{
  "experts_per_token": 8,
  "d_shared_expert": 64,
  "router_score": "sigmoid",
  "balance_loss": 0.000608,
  "lr": 0.00241,
  "beta2": 0.99,
  "dataset": "wikipedia_en"
}
Below are experts of layer 3 (counted from 0) of a mixture-of-experts language model. Rows are named router (the router's row for the expert), gate (a neuron's input weights, with its number), up (a neuron's input weights, with its number), down (a neuron's output weights, with its number) and show model dimensions 0-127. Each number is 128 + 24 x the weight over its row's rms, rounded and kept within 0 to 255. Numbers have three digits each.
After each expert's rows: a language model's description of what the expert responds to; "raises" lists some tokens whose logits its average output raises strongly, later layers aside. This comes from a sample of Wikipedia text that the model never trained on.

# expert 25
router:165123096134107159149088085169136122144094165132141108147121143157101129125116145111129116143125101197126166110121159125168118084107132105136116141161122142130132147095168081101104093103146101132140161134104097104061120112113169119128110139109130134127132148105118110113120149109132100147168102187158109139130082133157126123140149110138112115130108113115103107122167098129091135166133
gate1:127127110149112082129163051109162107132150107132160126138163136202094144128114134120167101128105164156127135143117137169134135101112122087140157130151137110119159122122116133132103112147098128114114156072138134112145130110131153182083165152154121135100124111132111089162131127122069100135111112149120120147150164120144121153136123114130163124122114139154173109095143127156106137138087
up1:165135141135144178126102099108131126131139173142139126149127134099130121104160082141088162116123122122089147122147121113120106151091093114094109153146109154125101142098165145147127141113155089138115133177111103152070111134110125108128144112136171172181142116091158106126108111161126149112121088154143157156124108168125147126136154128090107097161158120127115093124103070102115128103135
down1:106148092140140114120124144118170122195121096149116163118116119119091112088109084130093134138122163100126111106145149115163094120114140114127133109120100148145111096109153079137096143125121122149124105124147107134119132135139108152150115176101188122108135142133177137123075122102149127101112149189063132097117114100122125113085129137103150119166095100118110115116096095113109137148135
gate2:133134086173148111140116099098096104102091171114149091159185142103123114131128155107114096132132166144106141133097112152155119126112130150119162122118125143097149122068110099118107136117133099138101128197093104130092112103093148144134109155133100144117159135117091124101073161120135138151163103161138136118108104123123115110140131086133102123157133114102141129121166110125157112151176
up2:094138119156117158137119109145113103129119146112077136159167109108140137162087138109128109124139108080103094100134125139145111151100134081122134140094159129113159174105150144117149125102120135116133114141140176146094100162157149120107147104074131100156150138118152146099142138152183153098099105136118178120174106127108070133117134139132090134151125109140092157106152145117123095155144
down2:110141117108125115143102126118138098142132143126164153123112180165135100132133147079085135139155160142104118122129099069144161133131110186119126138171149152139105120119128155167117125105143100136117166128121086094099144140149126135134117140129124129078137163137130145183094149120156098129167139056091116104096157124098187128119118128134140146119151125112123116139126096117173149112110
gate3:124140123136125121117152123139160190150094151156100126128105110102122150108098101106162143131122132109137128177117149145123113091104149124084112126139103108143161120095148060129122109114140138140124135125122143143073149141130135123098138107145154148099178162144172072154141153148114062123150125146133073081132145132130126148164139121161170109113120112120147143113134123116159142163158
up3:129140135091113108150138082140133120109133138112116110117134121140095073152139121132132132178105121116109127173131109147123134131114097121149135144141094099095188131122148111158141097127150086119103115116128159139118145089107104184096126116076118174128114127116164117145166134136077144152136095148129110081181138106132107122131118157135117105114072137163159151115124153111123069110116
down3:140142125123093096139163109156135147138148103098113112172161135126135111135132142120177104111119137133137125162121134127152196107115138153119114097149144130103170112175125123155113106134148101092125122152104138101105144111080129124119126153081152096100097160102128131116169101126123078133137147107103125119136110135104132106111087142143143125061107138169156134158167129143136080078102
Standalone spaces and number tokens in tables, dates and measurements, e.g. 4, 10, 195, years, percentages, and blank table cells.
raises: "000", "200", "Q"

# expert 3
router:101136168137155099096108111123134128164112162146146152183139096127107128138154147104173141135117121134135154129126180168117143074098160103123103108109106113117134108130194099117089131133113091145094117131151140122119126138143146119156111138143163139110108143134118088119105127145118137137174151152118117127131063140145106138084126083138159125121111128086164134136179122137142135176093
gate1:092153125134192090103080123108135105141126107127108129180114106103092146138070116121106116146123151144132141130173114164145168099105096084128088121092116085123127089122127120117132158096085115119088108112121128145132083144133150108174117113091132131104107143154130103148098141129129147112153160133156113122135131140131124124114123069122154129141139121101170152137154163108139159151103
up1:141114151115145118109116139177160101145099147114124152137137140128141105135127119126147114126124115127071133127099120113156151087159120121167085125113127091092136179102110142116148140130117103121134100135145098073114126103095122141197107178122133123145094115174145101127097148088135136142163132121151146125154156133120189128126099123124117134112125171091102099110117142100147129193099
down1:151109118107109148110126100176136098146154142086118122118117104123120116121142100116134127128131166083108164112105154132130109144170127157173097138171087122122147102104146128137138102083130139191145126199142096099125149112173118165143151152133129116120144141150161116159135138112076130129141127101106144172167175130129142160122115150106108134152111142110160097127114116107155119141170
gate2:135110130161160091126111117136148147109147103140159144158157128129099080171121113140126121153092151151124115129094105135157166103119127070075117095083151086122162110100105118095120126122096146123103108173162111122132107150145092133132154145129130105110116101122138133068133138144121148126168132129101087118117107100092096125132086105159120122111151135099165090110149133122117173153117
up2:149136124137113133126121112172094065116081100131140114133116130121142144165093139108162103120106140128134160106111125089165133171191131145136121118165123110127102168093122119090141126140118099113126110123117124131127124123116182113120157113145139151144154112143123128144141155105082127160141137125070147123132178130199153147168119110084145136108097172120083151144136140155116121141135
down2:151103141138122167148114152140140121129088145141137092151138092109169140121132088149151116149163142101178140107147137121119104137119165107169154163123096121120133149111134137105130117104115122160114115040155109127090136126087149079176110129151167139161132132137166083132102140160142125129151128167150138132127130134081147140124159094134153142097138134133132148147074151148116116153135
gate3:153102158155111143137128102159123132110150179161108145156117151164124142115144153115141190155150159168127157097144135128098102123111163158146110109129093125122165177117110120120080142117122120160116155127141161118127142141147100126102112124174157105119153111112131123171090148181109121163128125153082121117119082138107089131091123121104135150124168141157103111096113100154127138094142
up3:125139142170147135110115112121108107155125110122121143122113110134177104126116139145096111109126149141112138123153157114126119134102166121125097125131095085157172155140138177118137106168079193124132123109111144170103125110166136136088164096127118138157169113072164135112138126138152141146136117140121121125201161141138140142083102168138136144096135108150155128115130165151143183140123
down3:114149085103137129117152162107126148137154104141125173154177159136121133149152120130091148092090134157128103148114152154148107173117076134124145129129143132129150120141102160111127136158151082157098140143144109138136154144153101142151102149122112140089138133180088109148104124147128149147115154108115086116067148088179114123108104074129106121145148127139148131166147106086143133135157
Coordinating words like and, or, but, plus word-initial fragments in technical or biomedical prose, e.g. endoplasmic, glucuronide, retransmit.
raises: "a", "ed", "am"

# expert 41
router:134106157117141141156102133101125088129093128118128107116110119152128139102103104165179134121088124140137159147098125160161114118097127132106139123087101095152122135098138101137132113109150129145078145130150089120129117146114129165139166136132172166125139145140132109117070151154103146138112161181149085110133118095120129138131129045138130142113150162163133102061139141099137120130110
gate1:078122127139129095085099150101180099158171169168113132163107144128118148092124136160152122103100133117125141108079149140124093137085115117114151116155111134122132137126147104195136163086125159148074148113121137114154107123156120132135158135162121116138136104123136118153117083116138143137142137139106121164150167115119083150137158117130150110122101084120158106134168143145125097086127
up1:099129102103113099092175122108120144122130153155116139114106135108090110159123128088104151144139140116125110151129147160084125148130125111141142131122080102097138116101151141182130134086082153147143099081151097148114144184154150129111118137132144084162081141154161127104107161133096143102151152127114147178138120154099103119143126092135145111109140167101138120112111094121100177113125
down1:119124106136112147105165138103101144127155149137104155136076135099133123085103155125099139129131116116182154111111124101099139091162131077118147114123155132182123168142152133124091082121120104110124119092121152117140113170103066112102106150117137108142132127097111091126126152127122127092130122136120146146156134121154141140090157130152154150149148131113144104131157206176140098100144
gate2:120113150089131106179136113168123120152088100135149088146094149136144120112134146146118124158100091155136108126127155105094120103140146115156141121109159142130154143145183091110101089136153141149135107173171114155104112141097098123134110126105152113138112152168112116182090141087142104108111140174106165103111093090099122138136138115129139159099139152139130091140120131131147090085108
up2:113153160113175156152124155152109120138102080122160122121133117114109111097132156139113101128102075158126105099109141106136086138137132106134126115096142120164108132130116107176112121147107121101127138142187128135123077127163114138124121134131122112137105152076109119128065159140126091115137161143135167137142113137086152086123164139152140154139135169131158099140092182118119114084164
down2:140103159106092141132138144127113139106114110117076134166153136178101183155151136148111179104124133130141166169116115119123100156137122157168131140175102100099121135131123135154099124114155144146163137120115151141152158121085108106130128114106121120125182119165096157129132115151125113117113144089148140142123118143154104126124064127127098097118091115105076166134150090125149142078132
gate3:125108127145129138188104121151105103135197073118135160132163142111117146123117164151149131109112124131115144143142144123131103143122136145124153134136108139114181135150123103117149128102114143116145154144094129172082138145158162174119197177146117145137110118125190100113091191116123102105142119172141146096145104146111112115136121100137120130154164147139160137146142117096126128126125
up3:155103145088110130168093091149151193121108105122100163116136173124124118158098136127132134148180111108142119126124146124151149101148148127132171163134126113121116180132155127079084165116130128176144131148146084108081139112120162125134113122107127143135143101139144088107165113110142110117144134131139122120127118185133112147143167097138094109107131105100093161125151108162163117157130
down3:102133137172091140140110110148127159140121163142059110137156144137190097124147084124165139145123153107161100119110129118129142135148111117112149148172100135105135115189113139081159065142137140152115117060134121136119112082126122109125141114127157143129157148139137145150109100120106099124143103083119131124109143130129129130164120137161089091097103134099156144126146161150131147128139
Tokens in tables of track listings and election results: row numbers, blank cells and word pieces, such as 7., Singles, Votes, "S.
raises: " in", "v", "-"

# expert 56
router:140131159157157105141160134133112098127113138139150136163150137166128183112154161109117108116126118168115172127132149178145141127077115132136118117130115137113132132127165122121130150141138131121127149184124086127129117128128078114134153128177155091113141096142103072156107130173129095123120131235102099122109093111123103117119122128111101117118147110155105118120152129147136136129092
gate1:146137156097114142090106154110118142114140158142128082138115129136151121109126113125128105141111133162153167098106127144112119115082144129114128129109088102120150163177107134105099139143130123162124103118137151136092109160102097129155124129173126119126121117137148070113092105184124143133121167172093073125127125067135099125145114079107137125137121119157081131082163149153140125141086
up1:170137124087153100148161129136143140128145152125172138146178087102089133140126124110113100106098109143126132121087140108118158121090132128127129129165113099154145152112131154163110136148129092145110141147095142130136147118173144152118115109171114138129140213087112071145122115150157117154143111120086094128139129109131134119115144105132172123139155075125103118115103133161175110110096
down1:156150113155116135140152092148118078141099110123145067095151124104154158157139116140115111132144126103146149136123099149134130157104107124121177145163071108129132132137172131128148138135127099066113132116146126149132121133135114109079086083076098169142150100133092100151124168116165123120126108119109198122152108131119164091097130142116142134136134114108127129162117099141132147152125
gate2:107107141089116111113113167127094152158169117168132117112129123158097143091128151120165130123083168169098150113141108182166136157140120113129147083089099119148126111112155119128115117136163113120107136090136137105096155127148092174143109110153134129177118128114139093130091134106113134160146126138142092147180112125078079116107121119127129133118148132165151101107106146135111084144101
up2:108182176112143117112131117121141141109144171145141123112132142081106125129085116061139115154142141181130158116133132130112129094146135106104165125153132138157116130169132149125130079136126107127126103155104121121092177104167133156084136100161102153133136147157112110068177118162095118137105153114123129165087155132117164136129108110130158107143124148133109114115152152165152130117116
down2:147099202167131145109114121139148160131122106121122094117082129111117085114081152092080117096140114155088146154118127102088118138108129140114118116149117148128134131117134137113115099116083111184178075122180096138135127145108106109147162115141107132111120117151075128137179106115104104145158125119119115122072136111120121110108141123093140133115151139138124131149150147131093112099139
gate3:140108140191152156072150118158115105114100114134100111135177135160087153129134079116099134143133141150134171093076150167102115133086137164126170109144069108090141110108152127157161131118121139120094159126129135103153106131142118138128118125145160133108149113139157096142126132129076165106139111133140131125160142181122113122129146128135116134120130091094126123083105155089126135115116
up3:156109089153124116170116130114073122131136146131166101178125116082090114132135129119113149120102138190144161126097108121173131146134141105138136137178070159129122106185146122113106106162140101124095158127095137145140120122170113117147076126143139125157140143164102095134147141094116129085107140123128108129114148134121138129136113132124135124137107112166080129128184099142154149143096
down3:141115122114079138140126081127144135169151098102092169132153104123104112137097135092136112099132136127101152140154114116149163133118117101178157159129121107154129118145095136180114123114146109104118123121176116150095129116119143148115113126104167121140161130154104114093127172079135137104158190105128136106157117145118132170127135115148172106125151074151126163109143075113146162140126
Pipe separators and numbers inside statistics tables and league or election tables, and table divider rows like |---|---|.
raises: "ing,", "ground", "\n", "s", "ge,", "er:"

# expert 27
router:129114139115134136138152111135139095108123129118128095120147130161093140122135112135104133084146131159100174148108199141134116126048126160128129122141105169101125111126146109163127116113133141149115125157085133133098125133162107163141182141143171127139145110164179082098091102145127136120111157188122092105086116102132111154106116124146101115139124135157102151077138129127144129120137
gate8:134135118109151128173141139137174142111128096138112089139149146136110121168121118129132120104126099198116142120139141161134123162127154137096192127118097123095139135122135082133104120161145178156115126119105122122100156098122096091127116142120177096168143108139124112092137121136125141126092140161117089134087104116145090177111094113134155150135093094158132143134173154086124108148140
up8:174140100095099111086107158095089150156138118127117158156121118175138140129184125149106125093157172106109124186172099113137090119136145125156100138158109167130104121111138146118169129115088113117115153145095095104126156115119102123154133163147130134093096157132137147082132112117151116131169107139085123131104149116133136102143092124138104113093163105160121101155122121111103131122129
down8:091071163160101139125141106134174131107144136191159134149130140154154140144133151135141154144123166121138137126152146103158152110149111131149130137145185132121132140095138131149150157154168112129119113156132133133147096158157161165117135140119129139149125128131115123093106145102139092161135111214114159101105168162136133125130139167165114129156147162131173117093115105112140143124087
gate9:119140088148124128167108110143135162151146125093133110165101119131158116103103120151127088085112108109155137133108159143138099134058132121142092115157130152168092119126124091161160144102120209146111129110100131122085117147166105138140139147139144168140127159149138118098084142115107155167134146146075114100083122133119151133118104110147126135150107113120086153133144117159123147131119
up9:118100142107133147128128109106130126160118118148117151102113113167108107154112149089131106142110203157091097107143113171132129129109149112114087152132086099150171159131132140135137090124129135126155079150178146144169114154130180096133140112102109106090127131125186119127134116127157151088112136130173156140152137149140103139138144119185138107110169127107123135147130168153117103110124
down9:135147150161084159094122100121133128129104111149110180107107132121088073155088120137172148113134133158117092153160111112110111128129144106113135104119137115152133136164118154119112158148101121095120146165102111151144109130110131117177124103136157084100096128150157097123099119072116113088143138131162116153134133129131150133147133059169128128109131126133178114070136124131120141128167
gate10:111185127083135141155118076089137150118126075167134126133127122147151109110127079088116117126129106157131150157128126143113133124110144090100165124085107124154104109087116116128152129124097153125103169117145118140091133133126124133131094150127161099120139103153153110094122098161112111094131152127131093124131105086098107106178110112108086125087137132165120136104106167108067131142133
up10:078120141133128166156103077121118135168147112131136120142093135121111107086124108143142114136134187150095108176111105127154138106117137100145136133128104142115108099162110154143131092109130128147154132150145124115129179135130121136174134104134112131125089174147167137141162096124105203119110147135147135159121152160079110145135143134130120125128136140130141126135096185120148193167127
down10:124140165152099106110128124144132120130152120095137144113091132126156161153106150116156151182164076115122115124115097093102145139152127150122151137098127145104136133065164077065175113146135084183120139093175104139118161142125130115136126121109147103118125151149102170165131097116108110117136151090106146154175111122111170114096139114114128134100126129114144149129122135135116142099137
Pipes, headings and labels in sports results tables and tennis or athletics sections, e.g. Team, Championship, Time, doubles, ===.
raises: "),", "\n", ").", "s)"

# expert 22
router:129142150121121104110148132131107112120149161138133128150113139149135126132136135127165189144129124142115148148136158146137079105102141115101147094115099123160145144137136086119115175153131135137113130142165121124150126134140116136133119121175147141126114121130143083133055124167124116156143133187086120155173059117126115171082105085137190115097147100109164097118126107120124138153135
gate1:092120175105120076119154152158118098114135134139113117126142145113115121121123137125102165133123096117109135127109166122117156116130175156149132134082096109166127137118151108109150135125113127144101127129162137153102078147171111144128114134131155163102112154128134040113105091130103143159107132147107095156169117098156153140086126108119173129106134062136142106121092116139127102135150
up1:089135136139143138113155119134128151141072158105118162093116121094137112108147158125109131143168155121118130166139108140117123162135159069135107130121116150139121073167167139129105144101100108125094093097102140144092075100127132130152106119110109136129164149091101118123159185116151125117144084107170122109154149129179128127092127109131124139131126076106149158131153141105130138164104
down1:156133155124138154091135100135127138107129088101130124049159136131121110155069104132135113149132076128100138171164112149131122135099147152077127127117148171110133119135139131093139111108168098121122103107118087125137109101161134103101173127136131137124142140142100144160126112143126111132121077086170146120184105104124116137152141112144143117110114085098139141176145120163136147094140
gate2:132138110125102111150096129165137111112103113094108128102145160129096112094092115126157149192152089109138157126097163114103096156144148134142141135134129127147192129131163126140162124089138120110130137119143116108106087095145145138125160134139176134171139103112122130168127118148131153180123141136127128124172125119117100170106117126162089137127113094123172100145160073135150166135094
up2:160107132119121144104111147130175148080125101116143145176108122172144156170092101132136151137102134133112115154179135142181146141113139144150130141115118114066144111117113124101113155143149160113116135096140091183123113133101070123151123129102110148119107071085153093135110087144091098120156141126146106127153138159126149118111125123130118097111141154146149130123138097087132101138159
down2:107123130130126144102097078135131095116099159130124146126077093139147117120135154150066114157140150139142127106146116107145126131117155100111149134118157117104085147100112142109139199103149096106103149109132133115162165102094124134130135106126148153140158086141099123104108147125154158102157142213139077164101111138133178116139140144117118142141165130142105125141128137099120097124126
gate3:105126165159096134148137117177158135149129159102164142147169119151130125155119139086123136160146133094146123141103161146165111076081143162121112125111145155148150086126120102107090174119145167134130151142139065101153130133133118112145130119121130156147131081123098096106095079128116178080151123163122134119127102122119145132142141120105131132099135114139151108156132087149147094151152
up3:107095094084140086119147103153141165117121162117107140094132111105151131134131107170141143121145114144108174106100132140135125149149114129123098150140164102152070141094179138145116096098092092138121110115114150166145079100142155168120128135127172127125088120144140104129100145093117128132100131136148143119156109145126137096110171140181144102147112150094151132090085130107138129168125
down3:084096141157138122134120129096120137079149134095110182105123113122131141093114150147113133145125134162125150121136123099124117178070121114130168115134138110113115122116103133129111107113070107117099133140137125130134116149163120180131189147146136103102152114137146084156086143166151156136108134117126147126080113118128127140120109111174096065107150139167109096134119133129123126141190
Minute marks and °N/°W in coordinates, /h in chemical identifiers, and prepositions or articles after verbs, such as the, by, of.
raises: ",", " in", " as"

# expert 38
router:087117129164127151137129129130147080180136094150140151153098109144106139128107147127134115124147152142105137132159119165162134115117117093151111151152140143161117153127178125134082150115141136173104129146116054108121110139136150151140173139107167164100129112151096072118124147173160143125174111157122114160119108104112123130092132107115142141101077135103152131110116111138094093147121
gate0:108117132156127166110131095145155101144154122138134143139097153165111109146112131122164075108109082160102137106153111147152134108089143132178100137158153124105168124154150131127085188080147160181114112151111101104116123118145152154168144135136147155143134113120127117165125111127149159115151096158114094145114127099120113140112133124135094124101105126126164128117121083127130062163130
up0:142066153135162146126151174132105142146153111102119132112148139127154110129123119130117092095107126105118104117124118100136092133109137107149105112093139092118154120129085146121129148129132176138187098107118126139127127124112075128170123135120076127165120118120139174149142129075125161150090143105148116067086152115104089111130111135119124151143168106114144149166113117168128132121177
down0:117126133141125136085139130131125115164132121149097140158078094140144105133147128070122097117096095070090105132161083060155105112109125151174121091126158134122101117142132172123122143111143137154145086151159156108116110107111135143137132135128110118105158124091093129114151123134143143145140108148108112141101106144118129091127112139131132168124124133123153125082093101104155055109108
gate1:137128124120098119136119090090136086098110119115082044141096168126095124094100102129155127144130104134162143159130096127139102132116101139084117140066146139129124093144125106126141135124100168150119146179137112126095128146114114154128134145113152131119134085171134071136122165137109137126079120144131113134174128124166110145170121107117133106085133141139113143105097148145094136113133
up1:105160115177096144107119138128074152142106141145161138128133113121133137182159117111153110140125126114116124177128126125155134112153141097153127128118137127100129179107146126115106197162119133122063136100145123125118132067116154128207131119079150093106102137137116134121140129130142123145136130119153136109114099096114167149135097109141139132075119102094139164125129144088115105144136
down1:152124121137141110127106121114121160122118136125135159190146101152129140107112149177128134144138134133160145103134139137096123147159126140152115142165087190140149178151109132138120124154101123104109163105159116129138115130152160094171141119157098179144156106109152166119093136151110119105139116126138135120111098182121144078117142104133076143108166134151142094129135143090074099133160
gate2:100148150131146172168144108172149162139101124153155100113144098128120172150118138143167100119165088109106126108134140155087086127140146119136150153159159137130111153114144107107095138153092128183131131131128089083107126173159125107172124126135152136115081091158123133117138156104148128157129095120181099100123110142124117147104118106118117154072129112116153160120134128102089127120130
up2:138122142152125114133151152134101157122122103098142142136137077118111112083154188153132111148123080112109110090151158135107114122115118095123130091162175111119097107121111111122063114124124146179130122100136119146104148148119156165179114122121134144101077110115111152111111122153101080158126130128117105119124106146119133093152141115163156151170153135120131136116117178176165116150145
down2:084164151105133128157204166142151129154111101114128098135117113085144150146119147090098141130168094098113078123157168117107141136114133127149148137132131106147114148105147085130096104156150131142157138129108110115121124186179115161137136118119143127122098095142111149104106143121149108118101102117124122115091125145093081129092127105118147172141142134179136103150085105145136102132133
Opening parentheses and quotes, articles like the and a, and heading markers such as ==, === at section starts.
raises: "em", "ec", "c", "e"

# expert 60
router:152137127134144095118161125132135136143109148151126184173152116116084177165148170145150131132119148135131140101106155174129118102109142124113120115130144142171148140084138095111091138129117077184105177142159082134156116128132141113141139125112153136107125148127071122118093138173122128148177133148091132126124071099117104127091132103131151131105106115105178143124138126119119130151108
gate0:148141132179107096183131124122144140160107118140100128143135117170190098093100149134133120105129140184111150125118144155122136096136119126057095146147107199126101121104119126163143140095116148078135134172114131112140103126122119110097163146125141089166149135143121101164094140139129117159096138142179116120143153127122109130158145122130113114108150102132126147087143154124135130155118
up0:113139124103147094103138143160094130099113129151142195129166139127154171129153112161172123141119132117156111157133109087117139132121153143163120139122166166146135101124114091127104136143093084139131131130131069139190162078118117090150105103105135111149090146147121136128117160159125187134134158133132107106154176141117104126104135134144118099118152104098150104131109146101144155146116
down0:153148116166120117107144163133144179138164148154103079125156102137097081178153132103133134155114137134120119109160117119140139116124131089153092149136162109135108159136149109136139132096073123132122135145125162113106103157095137168124139105126156139146088106097116146147151150180166119142115107121128124134127092144140115118090168140181137150107124117097129122153085177111176122113101
gate1:132079150185162130120141179145127136179096148107136164148137101150145170116132156149126131134149151160177137079154127167141142091110118128121143116083122129113172109115129110101108122110123125157158137117149135152143144111123126116112123111135137108144121173131075125075067140164157149099150147135089147142109105145152129126126138106104172130106112116132184140135129113114139106147141
up1:150153115130159112073157130119079092130125139128164156137117164166187135114123145104137106159167119106129112122128120140165150078117109111141057097121122120130158139151153183103145129112163123133124085108113128140110143112127143127109181137126119120180120098100132124134136129092112136108159144131113113160132091135134150165120145133135167131172097082119153130136132131148101148093149
down1:128125103143141124148125113141139082158114138179093121156121145086109104108108125139112105165078151162128123149122145093138124104138117154167138102151161145154081136138137128140129121117150122159141092147204131095125119125161120069168141131130134126142125110088150141153162127109120109100124124110166117086147140144104094127100099132140144097106168172119136144118101088096125131122175
gate2:102118168140115124154140124116141127150107106102111118091094097126133124131134132136182155120113091108149155135154149155105075154143107124093122105114113135130130167111141086118125098120158122139128145168153136141084126116138139142150094159134130101085114132160122089110084114140109114108151136147107136153123113144085145206142132085149144156131119184169123074120137145130111114171145
up2:097101144128122192132139143092134113124163145098113160092134132127106158097108166099137131139110124137134135119151134118145128125134074154132165127149121155107074142170148160161110181114105132097111097117177152124121118158172147163179092157167175065115148115120145098116136133106120122104157111135121114134128152131098133131144127154140092138139125113109151125117159094144149105139140
down2:109146129161139134140150110155103145138131149136133127119105138084110147126146081134116111098115113090068140129095156099112122119125118127095118100158084126130074120146139118155110114124148138134156065135163091170124102132154140146118148181113095105141119133124152131114076129124109105109115108141074130104130122145080132155172130137129142163177168158122126122138102134169122139158167
Compass words and place nouns such as north, South, along, near, town, village, round, in geographic or botanical descriptions.
raises: ":", "side", ";", ",", " –"

# expert 5
router:091143165156140159109141096140109112144113172110162141164151109143103115168153154131163154136146115140109162156108164133125078098071116124078103128128131117168149088120149107136112153120089127153111110143132133121123111157129110154169150131152183149154121136089165101105102124155149140118174105160144109102158089128115116144078097103130150112116142106109138126123128126120108142149145
gate1:128119133119163177113149079155140140142120143101111119132162146108094113159139148119167105146127141197133125086103157153169151121109150106078106131098145138158144102116145092094135120111129116116123139119139143134038102116117126151209120146151156106131138137132163100148116127138122089123151154136113121105165114133135133139105133122140136152119151111080133112141102124098129130102106
up1:114098142112125111158131131146168134127155125156081175117083152154148122122089138126070144113102125092097146171144110099138179152151141129166150143143128106128136153134122159155106121136152118132128136143136095120158146082133109102047140169122087113112089116110084108135124135144135130110109160147134124167109180134105140123161142133108101134143111122165126115112161133117158116146109
down1:149119133160124108150141160090133122140103169152144178104117139150133154111122120139109142127153156088131137170123122123111089119137133131187137112121129103148118168098121110094101124155140117112102150147139101118138141120092157099163120138086148118069074135133092118118120138144126176138129100133138147140105094124101153131113126077151099098106063147161143187100148130141127098136125
gate2:104114135136162154160161071161095096109102175126143123146133076118108151123106179134125125150124134139113110096088141141114115136090145076108127158125160127112165073132140129143088115106130114168152116155161118174146123153065114132169133133134139112123087151100164160142125118119123112132185137136143102136166117160144144135141133133145132133114106117122158147123122112119120170102132
up2:169183123131093086119152161159152140140123085123123101125132150150066159091103139099140140168167119100126164154128126101158109122095190168153156112155098174132139126116115133145107132152139107121102131166113143137129110112152141129150101136085079123130143102145082123152140108176136137123121077123118161127121157119099131142145153146141147103135144112111139127137126125126168145141150
down2:165194137104119096085115160106150123118158119159142153134114126177133111123111109137167131134148161120129108159116134113107108106114166122133105140188114145131096161099137135130125184157137126105127144111107105120111150112162114167140111117119099135169111142112119109128150117100117152115167098192085167159122143120120104150147112103118113096123161130173108123121160142084098126109120
gate3:113119094133171109084124099099108141116133127108131117146122102170112112122140112114135122117122121117091157095137129139169098097111084138131120115134126130173119136170109111149114113130121108148131123108133131132147086117133110098149126129125169186136116113205164109127106123125147166129119071137164107125176098093125128154095093098167150165085138102121148151151119105111152096107093
up3:078148105153159101108136084064123159113082122080118145126128117120109133141147080136136124129120122107090132117174151135151100121131116117132151094136130169147106111138094086140128122143093143144119116147120148130138105114149088095155097127124130169149158099213162121136153097132128161143122102143117130090139116111134105131140075101158131129117119131089093129145100123126136123118090
down3:081114115174167109122148095109146151128124107103137128093111107149115103108125117090070087142123117102101100109125157114155138150088118140154143137141152091136121129127103102146133139114114161105184119122149160153176099128136145125161127109175130137139154132168103192126129107152138152079103083086158101094142101110144141114145101146120122154120106117152150151162142128120133133139112
Opening pieces of longer words and of section headings, such as -c in cyclopentyl and -coding, ==Des in Design, anti-, mach, Cert.
raises: ",", "ar", "od"

# expert 37
router:163094101152138150168093108112164130135114093172131132119104134161117118137104118178194134104143133148122133138136147142134119122095139126086186124114163118108144148116157090124100135092156138148089161127139104159116117104130146127138141164145164142144132125143108099146106169108141131145138142158139101136133078117128124180143108117133102131123089146119143109056187141108118122130130
gate1:110151118101084143114157127120153146133142106169071123149113123114117121146157134149116111155137119133134137165151141112094156118047139103152119131122117116108080164119115118126125190154118122122099157146134130130105094120121107103140145122121117161128082142145105116142133179112140146122125121146083104126179136135151155150113145146106106114068080150102127136072164137167130129109116
up1:111113107140140149140092114132107117114149120096097133111138148136157183169138115113143142112125135071139147097137110155094126156132116141128143077129152118133129144149101106062133143112083167116106135118139181135110131122096121132104123146129152107166169116124174119130100156138135127151086117126149144151195130150150117170129106153157158102131161113135147079176123138128126139159096
down1:136104119146149136121123079114160115145149124098114163097137133134139130063115144120141144145094168135128115122112159148111093133150116121107101154119113142110146137165110188168089087138111162102121113168090106148144097147156150176122134122131126189148146135086101086089164117107126140152154153195146163120142152111108121108109160133121122140128155124119123126120116148144099147121120
gate2:144148186125110154118158157128121121160121106140111142110116128147128147170103157165148171110117093142093148177107189096093133108122128143099129131101115136100160181143139121123133151111144126108123134111121136111113089117092098131144146155141154093124138103119181083172099131119104104154130153153158108131129113137115130192124112126118160135148152138104134145114156131172121147145080
up2:075104136140129137114141160104110130155158116099105126146101124106138175151102145149135128129096145102180127119132129123126127133121167104085089155086102102168155114114150114120156113113086123115102154126154102113124149148097083110182122168089163121152106118157128090165141077125094081134164138125137139142126175139143114112106140124135134154127101102113148117158095142147113127166130
down2:102115164117108146091146139160102077164169134095103087149107126152146130112123111088112079134113156087112153140088165123140120108166118106152139127116106108127144122128104122116156113110117153157140173188166149146183118181112114133162108125126144131135113142128140127141145075160115132130135091106110117145159139136117109135111105120116128111112170156116121153126090108141107126178098
gate3:124108153134134175175112125146151145135106113150172118128142125144129140076159114155136132159136114120080139095105172121143128145140128134131121132097110168077147130141189089089124148121125130135089160141142133135118085118063133114133153124122120130099123113124153078149115124136116101112109142150093129128144098104126114138126132147141103122089161107138175149135081150066121148102168
up3:107178170164081114141148119126124116152129153115147118121116132115113124171150137113138110133155124111125158124112136100145162145093093081097099141101111109157138127096157114153171098141127143094154180115143137130186128149122124103149152091152166166133075140112090132130137127153148133093126140126123140174138124114168105100119116117154084119157115120126114098140130130177076131140100
down3:161138128140131142131144082142111118127123111153132109119175137103108126098130119103104097157148103155123156099158095134115104121109151112114093133122121115158088129157116088132123148117125116121146137124209122112123133135130150117149145147113153068182119148119116126171126139146122141096101151121101130194103123121168089094146115111149144138104104111136091148138163141120066105169094
Word-final pieces such as ary, ition, ies, and line breaks or pipes that end paragraphs, headings or table rows.
raises: "\n", "\n\n", ",", "\n ", " |", "."